{
  "num_hidden_layers": 17,
  "hidden_size": 128,
  "d_expert": 64,
  "d_shared_expert": 128,
  "hidden_act": "geglu",
  "normalize_top_k": false,
  "vocab_size": 8192,
  "norm": "rmsnorm",
  "norm_eps": 1e-06,
  "learning_rate": 0.00715
}
Below are experts of layer 2 (counted from 0) of a mixture-of-experts language model. Rows are named router (the router's row for the expert), gate (a neuron's input weights, with its number), up (a neuron's input weights, with its number) and show model dimensions 0-127. Each number is 128 + 24 x the weight over its row's rms, rounded and kept within 0 to 255.
Before each expert's rows: a language model's description of what the expert responds to. This comes from a sample of Wikipedia text that the model never trained on.

# expert 17
It responds to: Prepositions following a noun or verb, mainly of, in, by, with, for, at, as in "anthology of poetry".
router [153 148  97 163 108 156 168 103 138  87 128 132 150 147 119 129 104 140 125 154  98 129 137 101 148 115 115 125 152 148 133 131 129 137  88 122  96 134  85  98 162 176  86 149 144 151 147 160 141 134 145 172 119 142  97 114  95 123 136 132 123 174 146 150 115  94 127 128  96 154 145 123 134 143 137 134  98 124 136 155 169 121 108 156 147  92 126  84 131 128 146 118 127 109  77 116 100 119 154  90 148 170 167 124 127 100 126 110 114 118 111 167 177 153  90 159 107 165 119 103 150 141  88  93 137 103 106 121]
gate3 [107 135 134 123 123 124 133  94 165  91 162 110 129 132 163 128 127 101  96 130 124 103 118 147  89 137 103 121  93 131 112 114 153 138 187  85 166 139 125 153  89  89 125 173 148 106 144  93 147 105 134 116 137 127 121 135 151 127 131 152 129  62 126 146 120 138 104 118 129 162 108 122 129 137 167 115 142 144 163 123 115  50 165 123 128 132 134 140 118  86 185 116 141 120 149  87 125 150  83 131 123 167 155 132 101 126 119  98  96 117 119 104 166 109 111 124 118 141 142 107 143 112 165 133 145 128  83 122]
up3 [165  93 137 104  93 116 105 132 140 121 118 128  90 155 122  98 144 122 127 146 109 109  98 104  76 122 161 176 131 135 148 154 128 124 160 161 125 159  88 192 160 127 146 112 160 139 110  92 155 171  96 143 150 143 142  93 146 118 100 133 134 132 144 125  97 133 131 131 154 132 176 117 156  90 124 158 139 119  84 100 110 154 103 135 134 130 146 174 104 138 135 142 120 117 162 126 175 108 129 154 157 102 143 137  99 133 122 155 116 129 116 159 145  93 118 107 179 136 115 163 162 124 104 111 130 135 165 112]

# expert 10
It responds to: Two- or three-digit number chunks inside years, vote counts and decimals in tables, such as 19 in 1930, 14 in 32.14, 27.
router [139 138 121 154 117 108  85 127 151  75 155 129 116 114 176 125 177  42 109 158  86 112  96 112 136 139 147 129 171 112 106  82 113 132 126 129 165 136 110 133 123 136 113  95 131 140 150 121  93 159 111 132 121 120  97 143 114 169 120 163 109 146 135 142 113 150 116  88 133 129 139 166 127 146 106  99 139 172  79 135 101 138 112 136  83 161 121 132 145 121 126 155 128 121 132 140 148 151 134 106 140  97 126 107  92 129 145  93 114 160 103 115 125 116 113 153 135  78 135 108 175 123  86 142 129 121 116 129]
gate3 [178  95 116 147 172  83 126  91 139 117 169 162 110  84 145 132 102 112 129 124 133 151 124 128 139  98 109  73 131  85 160 143 143 132 148 130 134 159 139 160 153 137 134 162 113 147 142  81 124 170  91 167 103  95 142 142 136 139 135 127 119 124 137 144 128 156 110 134 129 120 122 101 124 154 106 148  86 146 152 113 127 128 148 146 150 128  94  78 126 138 125 103 121  96 121 103 156 152 162 139 154 144 142 119 102 114 200 120 108  99 148 134 110 120 132 111 151 101  93 115 135 158  94 163 121 121 176 122]
up3 [ 98 122 174 128 121 138 108 147 165 132 144 150 121 150 109 147 144 149 159 167 150 111 128 163 131 148 153 117  87 108 146 145 143  88 127 147 134 112 185 107 135 105 112 106 137 138 115 126 110 157 147 104 164 127 137 153 134 145 111 118 106 122 138 160 152 152  90 152 174 107 150  97 118  75 133 105 141 118 112 139 152 142 125 109 132 113 118 121 128 157 169 120 159 107 143 123 127 111 108 140 137 179 127 126  97 153 104 173 175 139 111 171 142  64 141 156 106 108 138 106 149  91 131  76 155 116  91 137]

# expert 18
It responds to: Pipes, double spaces, line breaks, dashes and semicolons structuring tables and infobox lists; also including, located, where, held.
router [ 78 140 120 162 142 140 137 129 174 119 123 117 127 184 174 118 149 116  99 120 156 134 136 161 148  95 125 126 133 134 130 102 166  89 131 129 140  89 133 101 152 102 142 110  77 100  80 111 125 111 103 118 113  99 137 140 110 139 171 162  66 202 110 158 111 145 159 152 133 133 160 127 136 152 127 138 165 181 142 120 132 131 107 130 129 165 146  94 130 109 160 123 133 115  98 134 148 163 165 106 143 117 168 120 137 123 144 131 118 140 141 119 139 140 112 108 108 163 131 136 122 123 113 123  99 109  90 114]
gate3 [101 120 146 125 124 115 100 145  98 114  97 132 160 130 110 146 157 111 140 124 195 149 184 108 121 131 134 143 143 142  98 142  91 162 116 144 116 143 134 137  90 109 148 103 150 156 101 142 111  97 109  90 122 129 114 134 185 102 143 117 110  93 123  97  74 170 156 143  94 108 143 174 125 118 133 162 127 185 141 162  83 123 151  92  88 179 114 135 162 107 143 118 145 131 138 122 114 144 132 165 147 138 124 152 104 138 149 141 135 145 131 145 141 159 135 117 128 152 102 112 115 125 133 123 156  99  85 129]
up3 [144 171 131 138 159 130  77 147 108 160 138 153 104 103 122 136 143 128 127 160 135  68 148 150 121 123 157 182 116 141 128 128 136 101 137 107 136 128 136 114 137 103 138 152 154 135  87 161 127 125 144 136 117 112 142 119 165  89 145 107 128 100 121 167 162  84 113 141 124  95 137 108  76 140 149 139 136 128 152 101  55 101 119 134 114 151 160 105 147 123 171 147 126 145 129  86 173 114 114 140 165 110 146 182 136  85 124 146 131 139 103 108 155 121 101 152 123 118 124 169 126 103 120 111 160 132 111 105]

# expert 22
It responds to: Numbers starting with a space in tables, dates, times and scores, such as 10 June, 6:18, | 40 |, 16 games.
router [156 105 115 139 128 118  87 109 151 123 172 127  88 125 177 122 122  84 152 105  90 101  99 102 152 148 104 114 144 128  98 125 104 102 168 100 118  84 141  67 143  99 124  94 105 141 150 146 137 142  80 101 151 143  94  95 108 145  93 155 129 178 156 152 146 123 136  82 156 118 156 138 141 155 106  90 151 152 124 152 109 137 104 137 133 157 153 143 136 150 118 150 156 132 106 131 148 131 134 103 121 122 141 152 146 128 106 143  83 148 108 145 161 123 150 175 103 146 110 147 132 108  96 142 152 121 127 125]
gate3 [142 119 143 117 149 133 131 116 132 181 143 136 112 147 107 122 166 143 113 137 165 140 174 100 186 188 118  82 151 110 130 108 142 113 135 156  66 129 179 109 166 118 128 138 128 128 141 137  85 153 113 106 125 131  81 132 100  95 133 118 126  95 145 148 124 127 148 140 125 135 139  95 126 159 113  96 136 128 123 159 130 160 159  78 154 139 125 120 136 135  80 136 184 135 116 102 133 165 146  96 134 135 138 157 122 130 105 109 105 144 146 133 106  89 191 171 133 129 121 124 148 127 123 140 125 114 132 159]
up3 [146 151 165 156 121 140 122 143  88 159 156 109 119 140 130 125  96 177 130  96 145 133 154 117 112 147 158  99 130 146 148 119 178  95 104 115 103 158 144 124 186 102 130 175 150 153 146 133  89 136 136 105 162 152 150 100  89 131 137 114 199 139 155 165 135 115 121 132 126 157 121 105  76 144 154 118 165 104 127 130  92 116 101 131 148 123 123 127  84 170 152 142 160 153 146 139  85 142 133 146 152 126 133 143 111 143 129 142 146 110  90 124 120 148 111 148 110 121 185 163 136 145 130 133 115 137 143 119]

# expert 21
It responds to: Opening parentheses in titles and figures, such as Willow (TV series), plus articles a, an and the word as.
router [105 106 114 137 144 163  71 153 177 108 153 143 145 157 167 115 172  92 128 134 121 170 120 129 158 107 155  82 133 126 123  72 143 101 138 106 103 109  93  91 124 114 141  99 117 103 107 100  95 139  97 145 107 137  98 130 116 124 135 126  89 162  80 152 157 127 124 138 155  87 146 116 140 104 113 119 153 137 119 103 129 148 141 131 100 144 125 102 104 116 150 127 129 128  90 140 120 172 146 130 138 128 163 159 105 136 130 112 138 111 119 118 145 114 175 130 121 146 127 151 166 147  81 119 115  80  99 171]
gate1 [132 124 117 112  92 151  71 136 138 136 160  55 145 143 118  91 147  85 122 131  83  98 115 133 132 154 124  54 112  99 134 100 126 135 133 131 145 170 100  69 129 145 126 118 153 122 138 136 111 124 108 147 131 157  85 119 104 121 134 106 132 160 105  88 144 107 133 128 114  87 118  96 139 110 139 120 120  93 114 127 134 136 135 106 108 157 138 110 136 143 117  63 103 130 136 120  96 131 110 158 120 145 129 160  83 106 151 142 155 116 139 140 149 122 170 119 140 116  99 142 133 148  73 148 106 103 137 119]
up1 [127  82 163 182 140 107 179 133 108 102  88 132 145 111 143 135 127 160 158 121 128 104 131 128  99 118 117 133 125 113 152 130 161  87 120 128 120 145 122 149 100 144 157 104 114 133  98 171 124 123 131 119 140 103 145 125 113 133 154 154 142 109 167 194 106 121 157 146 138 132 123 162 113 136 105 146 117 184 139 143 102 114 103 135 120 102 118 138 129 148 165 166 109 132 150 173 116 122 101 158 111  78 122 126 126 119 121 134 122 100 146 103 105 133  66  98 139 119 150 143 122 158 170 105 120 195  99 150]

# expert 13
It responds to: Institutional or organizational head nouns after the or a, such as League, Party, system, committee, plus JPL in asteroid tables.
router [123  89 121 148 183 120 104 131 153 101 147 195 147 150 165 122 166  88 114 137 146 154 121 107 153  95 128  94 170 100 115  80 161 102 137 102 109 113 107 116 106 123 135  93 116 105 103  93  93 123 105 144 113 115  85 124 151 157 133 137  92 161 108 187 128 129 137 138 144  91 156 118 130 123  87 150 156 141 102 102 129 147 131 127 111 128 114 105 108 117 166 146 120 165  97 126 133 156 127 148 135 131 150 145 106 130 108 101 139 103 143 121 140 112 128 122 144 139 148 163 135 145  78 134 125  92  88 158]
gate3 [137 108  93 113 116 135 115 123 133 114 149  99 158  82 115 133 142 111 159 179 114 141 147 128 137 110 125 122 109 155  94 116 161 109 110 105 113 113 124 108 154  64  97  99 129 127 135  96 109 147 161 121 148 101 114 109 102 124  91 126 151 119  91 122 172 111 130 166 136 144 137 116 142 122 131 116 162 120  91  87 123 179 133 142 130 166 119 117  91 147 183 125 132 147 182  94 101 128 186 107 125 106 139 128 151 105 112 140 126 102 132 165 137 106 158 111 119 168 135  85 170 127 137 134 114  89 121 111]
up3 [165 116 108 105 119 137 139 150 113 118 167 115 100 128  66 127 103 142 103 104 140 127  93 117  95  92 140 158 149 117 157 135 156 113 153 135 131 146 116 115 134 152 147 121 117 157 106 121 133 127 127 155 144 126 150 141 154 145 133 127 135 100 160  96 133 133 100 124 105 141 114  76 195 137 136 150 130  99 146 114 170 101 127 154 157  79 112 172  88 116 129 134 144 143  87 149 148 179 120 118 149 105 124 147  82 108  94 149 159 129 106  89  97 168 104 102 111 149 145 106 108 135  97 104 159 163 130 142]

# expert 23
It responds to: Final pieces completing common words and surnames, such as -ly, -der, -een, -ky, as in Fift-een, Jabotins-ky, exam-ining.
router [124 102 110 185 163 150 107 136 166  84 148 156 140 165 168 125 188  93 130 140 133 161 110 114 161 108 143  83 132 102  93  88 152 108 146  84 109 103  97 120 116 118 139  94 121 127 112  96  94 137  94 147 103 110  86 148 131 154 122 148  93 150 111 157 134 112 124 120 157  98 126 111 123 115 103 124 157 163 116 103 112 137 128 142 105 131 126  90 107 121 161 145 103 140  89 158 130 161 136 140 137 124 147 140 111 120 107  89 121 104 139 115 146 106 149 126 120 116 142 148 144 135  80 122 114  92  86 161]
gate1 [101 126 121 147 145 150  95 101 137 151 164 117 120 153 146 152 135 132 121 129 138 115 172 114 133 144 116  77 143 129  82 106 146 128 123  93 140 129 144 146 133 185 137 174 124 105 169  82  95 130 151  81 156 104 109 147 157 123 134 117 112 127 125  97 137 158 137 153 168 108 104 135 144 103  82 113 129 132 128  82  82  93 133 124 178 150 101 131  90 149 123 132 117 131 154 138 146 105 121 107 115  83 148 139 110 127 136 128 155 135 159 132 151 110 101 153 156  94 150 119 147  85 169  97 134  89 112 102]
up1 [113 113 127 173 184 163  94 132  88 178 156 148 121 134 137 140 137 133  83 145 176  87 160 131 115 154 132 133 123 136 130 130 114 137 164 120 145 131  93 137 174 154 126 150  96 168 134 100 101 136 137 115 143 107 146 113 164 155 152 156 107 128 137  98 134 141 109 147 141 137 113 134 105 129 123 117 129 146  97 168  83 116 153  99 106 155 166 133  93 129  81 142 141 126 162 110 138  99 133 120 136  80 122 114 152  88 117 111 145 121 151 121 115 142 133 128 117 119 101 157 165 126 163  86 137  81 133  82]

# expert 7
It responds to: Table cell separators at line starts in election and sports tables, plus "The following" after section headings and endings like ambula-nce.
router [108  95 110 164 155 144  97 151 169  83 146 163 144 165 168 119 173  88 118 143 136 157 123 126 163 109 155  91 141 119 109  80 158 101 139  97 109 101  95 109 132 113 141  90 101 113 101  99  90 135  95 152 108 121  94 124 130 136 141 134  93 162 105 160 127 123 129 135 155  89 143 120 127 106  92 130 153 149 110 106 132 152 146 143 106 138 113  91  98 110 167 140 122 133  89 149 129 157 135 137 137 127 156 145 101 123 116  93 134 109 136 117 138 113 140 120 111 150 152 150 142 141  79 116 111  89  88 166]
gate3 [130 141 112 151 139 121 128 120 138 125  68 155 124 181 114 135 131 155 121 129 169 112  98 115  93  55 150 132 118 112 127 103 138 115 129  81  87 129 145 167 154 139 129 141 104 107 113 127 114 168 129 147 114  97 150 118 134 161 168 153 115 128 152 130 103 139 113 119 156 145 145  94 102  98 111 149 111 162 109 141  96  97 120 156 138 111 102 122 143 128 141 164  91 142 131 109 140 101 108 133 105 129  81 130  64 150 139 147 124 123 103 113 140 142  77  93 150 119 160 160 113 163 114 140 127 142  80 108]
up3 [173 103 136 155 137 105 128 108 109 130 135 137 117 106 145 156 125 136 102 150 149 107 154 133 144 115  86 163  95  98 116 205 124 161 119 129 152  71 152  88 141 132  99 147 100 145 101 113 104 120 129 145 148 122 124 121 103 107 153 118 135 132 128 137 142 114 157 124  92  94 153 139 114 139 126 190 154 149 102 122 148 151 137 139 105 151 158  98 150 111  99 137 140 139 154 135 150 132 155 200 106 112 170 135  93  82  99 102 150 163 115 110  82 147 133 160 113 135 121 126 145 114 110 142 116 153 136 140]

# expert 4
It responds to: Short first pieces of names and words, often in tables and lists, such as Ak, Ev, Jan, Ku; also common words like well, way, zone.
router [ 92  98 116 143 133 132 102 139 165  73 152 140 143 159 167  96 177  91 120 125 130 159 104 137 160 116 143  88 154 120 108  84 141 111 115 104 101 104  97 116 124 127 143  83 101  99 108  97  90 130  85 141 110 110 105 139 149 128 137 111  87 158  89 151 153 151 126 102 151  88 153 128 143 115 106 138 133 136 114  93 126 148 153 125 105 142 115 105 102 109 168 137 117 167  84 132 132 143 126 132 122 136 159 132  88 117 114  87 126 113 134 121 153 106 142 121 138 127 146 154 154 151  90 127 115  87  86 162]
gate1 [122 123  66 112  75 183  90 146 151  90 119 121 145 125 141 138 152 131 120 139 120 131 155 131 152 100 153  94 138 122 124  64  97 100 112 116 115 106 184 126 135 141 112 131 147 117 100 123  86 123 171 118 121 151 141 101  89  82 152  86  90 141  79 125 123 175 155 143 157 154 123 106 105 113 137 119 150 133 135 144 164 151 152 104 112 124  97 114 102 164 113 131 121  83 109 135 164 152 148  93 128 133 106  88 147 110 127 147 133 113 106  91 126 121 153 126 129 122 107 128 142 133 122 128 117  98 139 138]
up1 [156 121 134 213 141 107 138 125 148 100 125 129 115 152 113 114  98 139 142 145 107 140 134 187 123 119 129 102 129 110 129 113 100  86 137 134 107 127 130 119 123 121  87 169 132 119 132 120  72 132 150 121 126 152  94 154 109 104 136 136 131 117 153 134 140 115 118 148 155 149 115 104 130 170  84 133 115 161 101  87 101 166 128 134 107 125 127 145 116 113 143 149 172 127  91 179 117  97  92 155 185 155  88 160 113 146 119 102 140 122 106 134 122 142 117 165 112 135 142 154 124 171 161 160 115  94 100 131]

# expert 11
It responds to: Column header words like Votes, Total, Result in election tables, and month names in date columns, such as September.
router [110  96 106 160 151 141  95 136 173  78 150 162 148 162 169 118 174  89 116 134 130 158 121 126 164  98 147  86 146 118 108  80 155 103 136 100 117  99  94 107 113 112 145  92 108 111 104  90  91 137  88 143 108 120  85 117 136 142 141 136  94 162 110 163 126 124 129 131 149  95 143 128 131 102  91 133 140 156 100 102 137 152 139 133 108 140 120  97 103 109 162 152 120 141  91 138 132 158 136 143 140 129 157 146 103 122 121  94 129 112 137 101 141 117 144 121 111 136 145 151 145 149  87 115 118  89  87 164]
gate1 [132 117 137  99  95 161 122 174 110 113  95  92 154 187 171 107 130  52 133 189 175 155 148 118 141 135 153  99 129 115 125 161 104 141 157 131 146  97  99 153 119 113 126 103 131 163 101 124  68 116 101 133 102 125 114  77 121 108 154 124 109 111 135 149 108 143 151 146 143 104 141 119 104 124 103 133 144 138 139 103 133 151 130 159 114 117 105 147 136 105 114 101 119 110 114 138 129 135 158 113 129 128  99 164 152 123 118 146 137 125 134 145 148 127  72 135 111 123  96 142 170 116 163 140 168 138 124 160]
up1 [167 104 132 170 138 117 124 126 108 150 119 186  90 168 140  95 175 104 123 128 145  86 153 127 152 162  81 165 128 143 140 133 133 109  92 133  90 109  85 136 111 153 143 127 121 111  82 135 131 153 143 146 143 155 117 110  96 123 137 134 145 133 158 135 131  96 128 116 143  72  94 125 146 128 125  96 107 103 105 115 105  91 111 116 106 152 110 125  97 153  99 113  89 148 124 122 101 159 104 125 139 147  83 114 133 157 109 103 110 122 155 105  97 110 105 130 147 166  97  94 130  84 121 107 100 140 105 102]

# expert 15
It responds to: Common nouns or noun starts after the, a, his, such as chronology in discography boxes, career, character, work.
router [103  85 121 151 153 132 103 155 168  90 153 150 156 159 167 112 172  85 110 134 131 164 110 121 160  96 146  91 156 102 112  75 156 100 133 106 112 105 102 102 109 121 147  83 105 118 104 100  89 133  86 143 107 111  83 126 131 136 143 122  95 161 115 169 133 127 133 120 155  91 147 120 137 109  90 133 148 144 112 103 125 159 142 139 108 146 122  99 105 112 156 138 117 149  87 132 130 158 143 143 129 124 161 147 104 123 120  94 137 117 144 119 142 108 144 127 121 127 138 152 146 152  87 115 109  85  88 166]
gate3 [121 110 136 124 158 121 114 154 117 195 117 138 132 168 138 149 141 125 131  79 134 132 142 120 129 157 131  62 133  95 119  70 135 100 144  93 114 127 135 130 143 133 130 129 153 125 108 124  87  88 133  72 159 143 151 136 127 185  77 129 136 149 123 110 138 148  81  95 162 118 146 150 147 136  93 101 135 168 152 120 147 171 143 136 152 115 149 107 127 123 133 102 172  97  96 122 130 117 142 150 133 143 145 123  85 113 137 123  92 129 163 130 116 166  96 121 121 121 157 143 132 156  91 111  95 124 129 149]
up3 [114 150 122 146 130 159 140 132 133 169  89  79 103 152 116  79  99 171 109 147 154 103 113 110 132 134 107 121 111 136  88 148 158 124 115 144 110 138 133  86 106 153 141 145 138 108 147 104 108 103 118  96 129 113 165 138 110 148 125 136  96 104 145 197  97 167 155 113 130 122 110 139 123 132 148 164 106 141 106 140 148 185 144 142 146 134 108 112  95 121 107 112 146 130 121 141 128 149  78 132 122 141  97  82 103  92 156 117 122 112 110 143 117 113 152  95 106 109  83 200 119 118 111 115 152 112 120 110]

# expert 0
It responds to: Equals signs of wiki section headings and the paragraph breaks before them, as in ==See also==, ==Career==, after tables or paragraphs.
router [102  96 137 119 147 136  94 183 163  85 143 155 165 182 161 111 149 139 137 124  98 113 151 141 134  88 175  82 117 160 144  81 160  89 150 139 126 124  95  92 123 160 139 118 141 142 130 101  96 108 109 107 143 149 130 113 143 122 157 124 115 127 125 116 136  96 168 121 113 144 124 102 111 139  90 132 112 118  96 118 115 152 166 163 134 150  89 119  95 142 113 157  80 105 113 145 141 111 133 122 116 137 120 139 127 104 143 125 121 110 124 102 129 148 155  92  97 158 103 135 108 156  92 118 137 119  68 150]
gate3 [122 110  90 161 124 141 109 174 126 109 144 148 148 133 138 132  88 121 107  73 123 162 123 135 206 134 137 143 129 153 117 114 166 116 182 132 145 108 125 117 167 113 131  88 121 119  93  89 149 132 125 117 127 119 104 147 130 149 145 139 102 124 173 139 137 134 174 117  77 117 127 120 120 120 134 143 158 160 131 125 105 156 131 171 135 178  94 135 153 130 161 106 124 131 136 131 125 200 134 149 121 125 127 153 153 134  83 103 123 124 123 130 121 132 139 125  89 107 105 124 107 136 129 132 193 117  95 154]
up3 [119 145 115 114 168 146 125 110 146 124 136 107 122 143  95 133  88 101 109 165 122 117 129 177 145 147 112 114 108 121 150  86 127 134  98 130 157 110 123 162  90 115 147 166 161 126  75 137 123 139  84 102 127 138 120  71 153 100 120 166 106 147  86 132 121 127  73 153 130 141 119 121  92 117 115 101 114 107 171 125 136 147 126 114 141 114 141 150 134 130 121 134 119 147 132  96 151 183 165 127 126 136 149 123  85 132 111  66 164 118 128 123 114  78 140 183 145 133 157 102 144 128 126 127  78 132 118 147]

# expert 19
It responds to: Single letters inside acronyms and codes, such as JTF, SRB, and inner pieces of names and words, like Rh-y-thm, Luc-y.
router [129 122 140 202 158 122  90 147 174  95 160 171 168 167 150 135 184 105 110 130 139 153  95  87 141 118 135  94 153 120 109 101 149 108 128  83 139 115 111 104 127 134 129 121 129 133 117 117 103 112  90 159  98 116  80 126 142 137 128 115  87 148 104 164 108 136 121 147 135 110 148  79 129  99  81  99 143 146 118 100 108 137 156 122 121 114 129 107 126 132 163 161 132 159 100 163 153 144 111 172 157 144 123 122 115 134  94 106 130 126 111 108 138  88 128 128 113 150 117 146 134 145  92 136 136 110 102 146]
gate1 [153  96 115 162 149 121 163  89 148 178 144 136 125  92 146 136 149  81 160 117 159 120 140 118 141 143 130 142  89 115 123 143 132 107 126 110 145 127 147 183 166 117 171 135 117 164 121 150 129  96 167 173 141 140  98 111 117 125 121 138 121 171 132 116 122 119 162 144 154 100 132 147 133 114  95 102 168  88 139  98  96 152 186 125 145 119 134 161 150 120 122 145 103 124  99 141 116 129 157 124 119 146 135 118  47 100 135 141 130 159 147 108 106 124 117 127 132 116  70 126 132 117 114  91 119 119  96 134]
up1 [139 138  94 115 119 178 124 165 127 157  95 146 109 138 132 116  88 198 146 111 103 148  85 129 137 109 168 133 160 138 154 118 106 128 122 146 138 144  92  89 141 139 156 106 144 142 124  96  99 147 153 134 101 137 113 151 127 131 120 141 121 121 149 124 188 119 121 115  95 108 101  82  95  84 133 163 118 117 139 141 174 118  93 138 107 147  97 137  67  94 136 126 126  80 141 145 127 128 159 134 119 156 135 119 135  94  90 139 112 144 110 152 125 110 151  99  93 144 107 159 129  82 119 106 113 132 113 124]

# expert 2
It responds to: Capitalized words opening a sentence or infobox field, such as The, It, Born, Starring, Coordinates; also scattered first word pieces.
router [ 69 119 159 131 115 137 119 149 185  93 148 128 138 161 172 140 155  84 118 112 154 141 115 105 161 106 129  93 148 143 130  75 140 103 149  95 138  77 104 128  98 110 112  85 121 104  97  87  80 144  90 147  90 121  85 128 150 123 142 133 103 145 148 160 136 149 119 127 166 100 144 150 132 130 102 134 130 125 128 132 128 172 142 131 115 144 105 112  99  88 162 130 128 133  94 124 120 175 136 115 136 147 137 143 116 121 137 105 128 116 170 124 141 128 122 103 111 112 150 153 143 152 101 123 123  96  84 160]
gate1 [ 69 140 145 141 109 120 153 104 138 119 127 152 141 153 111 105 147 112 125 135 149 135 163 118 163 170 135  80  99 134 156 134 138 133 148  92 142  94 132 107  85 118 116 134 137 110 130 120 152 109 108 163  93 150  97 155 138 111 151 144  89 157 132 120  98 111 157 104 124 133 138 166 123 152 187 102 167  89 136 150 139  92 134  99 132 154 122 131 111 140 163 111 163 132 110 133 121 128 124 110  83 130 122 105 143 110 106 147 106 163 168 102 126 146 148 144  87 127 135 201 127 162 108  78 120 130 111 103]
up1 [110 135 151 130  47  91 144 133 128 112 162 140 141 163 145 127 132 145 102 144 171 119 149 102 123 147 144  39 106  99 151 124 109 132 129 104 177 139 103  99 125 131 129 134 132 147 107 122 112 108 102 109 135 138  98 163 167 139 112 126 101 193 149 132 108 101 109 133 120 140 120 131 103 136 193  96 127 116 104 104 133 117  98 121 110 152 147 123 125 116 162 152 164 127 126 125 135 139 151 126 114 156 124 160 155 105  99 122 140 150 157 153 134 164 112 107 107 116 154 147 103 156 112  89 100 142 122 125]

# expert 12
It responds to: Common function words in running prose: to after allowing someone, was, is, were, could, the, that.
router [105  96  83 147 167 146  99 143 156 132 133 115 112 157 124 116 158 107 170 113 132 127 140  90 161 114 181  83 110 120 126 108 133 127 130 109 116 133 139  96  91 106 109 132  95 166 113  85 108 155 129 158 150 139 125 145 117 142 162 154  83 132 105 140 117 111 153 149 148 100 158 161 152 147  91 124 175 148  96 136 151 117 140 119 105  99 117 137 125  97 150 145 124 105 101 140  86 122 111 139  98 166 133 151  88 108 149  85 108 104 110 104 154 129 108 143 149 121  99 101 163 123  85  94 109 132  94 132]
gate3 [ 96 120 154 119 103  96 179 154 163  70 131 135  96 144 149 119 151 120 130  80 152 130 103 128 149 114  79 134 140 154 154 105 129 140 143 122 137 121 144 152 148 102 117  96 139  99 126  87 101  96 141 126 132 109 153 140 140  95 134 150 160 120 138 105 140 148 169 161  80 157 127 137 115 126 144 140 133 100 136 149 108 118 150  93 158 115 132 160 111  84 138 140 136 100  88 117 160 107 151 132 130 161 123 101 139 143 104 156 146 150 181 160 100 176  91 136 125 161 158  98 137 106 123 120 137  86 113 146]
up3 [139 159 161 151 106 129 119 128  83 108 119 139 113 123 146  86 129 152 122 123  90  76 130 145 137 137 124  92 137  99 127 143  99 143 109 133 139 141 124 144 113 162 133 148 140  75 135 133 126  92 165 109 106 141 128 122 106  61 109 135 146 136 119 140 118  99 106 114 135 113  96  75 125 138 124 160 123 148 113 160 134  99  55 113 141 141 119 105 198 110 115 114 123 149 106 135 137 167 115 121 110 107 133 145 118 139 150 117 159 160 103 116  92  90 127 143 116 159 142 123 104 122 116 113 124  82 192 157]

# expert 3
It responds to: First piece of a capitalized name at a word or sentence start, often non-English, such as Tall-ulah, Nin-mena, Sch-ooner, Xu.
router [111  84 111 141 163 112 124 121 147 104 152 211 140 149 161  92 169  86 102 117 130 147 128 141 152 115 134  90 159 113 116  81 138 110 132 107 101 111  94 122 127 120 136 103 112 125  94  81  95 138  83 146 103 106 107 111 151 128 133 117 103 151 122 161 150 131 136 101 163  87 135 149 158 126  93 148 122 117 105 105 134 146 128 133 122 166 128 100 104 116 155 122 106 176  94 149 120 163 119 133 129 125 150 141  87 132 111  88 125 118 140 121 150  94 134 137 134 128 147 153 160 140  97 122 118  92  88 156]
gate1 [151  84 123 123 116 113 118 127 134 127 129 191  80 108  90 125 117  89 132 132 146 139 127 132 114 107 186 137 134  95  96 140 110 105 128 119 149 105 155 140 137 139 116 121 107 122 124 145  72 141  94 147 107 153  93  96 138 153 151 145 110 112 149 128 120 114 147 130 129 115 161 106 149 131  97 120 136 151 151 125 101 142 136 131 129  93 140 117 143 132 173 128 160 158 145 110 197 153 112 118 145 143 165 117 140 178 176 158 147 147  81 117 125 147  56 120 138 137 152 129 131 111 133 133 112 163  96 162]
up1 [105 121 147 180  94  82 134 152 128 141 116 141  99 140  62 100 161 160 136 159 134 152 141 116 120 137 120 180 104 122 158 117 125 134 123 140 127 125 123 139 141  89 139 134 135 101 111  93 131 123 153 142 132 122 114  86 160 177  97 133 165  85 117  87 114 127 126 107 133 125 142 121 127 113 124 121 104 125 154 140 140 112  97 119 169 108 146 146 116 162 163 151 122 165 155 144 161 141 139 108 103 138 130 169 179 138  80 117  97 109 152 118 126 133 162 114 124 147 139 146 135  96 123 134 103  55 108 161]

# expert 6
It responds to: Closing pieces of multi-piece words, especially suffixes such as ing, ity, ation, ous, ance, as in culminating, Circulation, Insurance.
router [115  96 130 181 159 150 106 104 169  45 131 183 150 172 172 142 177  91 125 141 153 155 121 107 127  91 146 117 161 133 119  97 172 124 145 104 104 122  95 121 114 136 133  84  95 141 129 114 106 128 114 141 124 124 117 134 154 155 121 151 107 140 139 162 107 126 134 123 155 104 168 128 132  84 113 130 150 154 119 101 114 125 121 139 125 110 124 115 121 107 179 152  97 132 102 130 150 127 126 157 116 133 147 144 109 130  97  83 149 123 162 124 128 122 102 127 124 148 163 153 117 130 121  91 128 101  92 154]
gate3 [109 102 116  86 117  96 149 100 122 154 149 147 119 133 127 114 137  82 103 130 114  96 162 136 125 115 121 174 159 156 135 142 155 128 161  89 120 115 127 122 155 125 129 148 103 140 105 119 140 122 132 135 177 119 140 146 123  86 125 103 138 173 137 114 139 107 146 124 132 106 140 137 147 122 134  99 143  91 127 121 139 191 142 117  79 136 101 113 129  97 143 126 112  97  72 132  77 120 114 132 113 119 165 150  71 125 154 131  77 151 108 137 106 144 109 127 111 138 171 108 144 107 189 136  83  89 152 119]
up3 [146 152 131 142  78 112 119 162 145 117 125 163 117 141  92 149 144 121 140 126  85 137  82 162 136 122 104 106 119 163  90 131 162 132 146 160 122  89 167 128 131 109 176 134 138 126 114 131 165 155 130 120 143 144  79 128 130 136 154  94 126 122 103 127 144 132 117 142 106  70 129  76 150 119 218  74 120  82 114 140 134 136  87 102 126 116 122 150 145 124 100 155 140 159 143  95 144 139 154 132 115 127 126 124  84 107 155 125 155 158 139 126 100 144 133 119 104 119 103 118 103 139 138 152 126 110 135 117]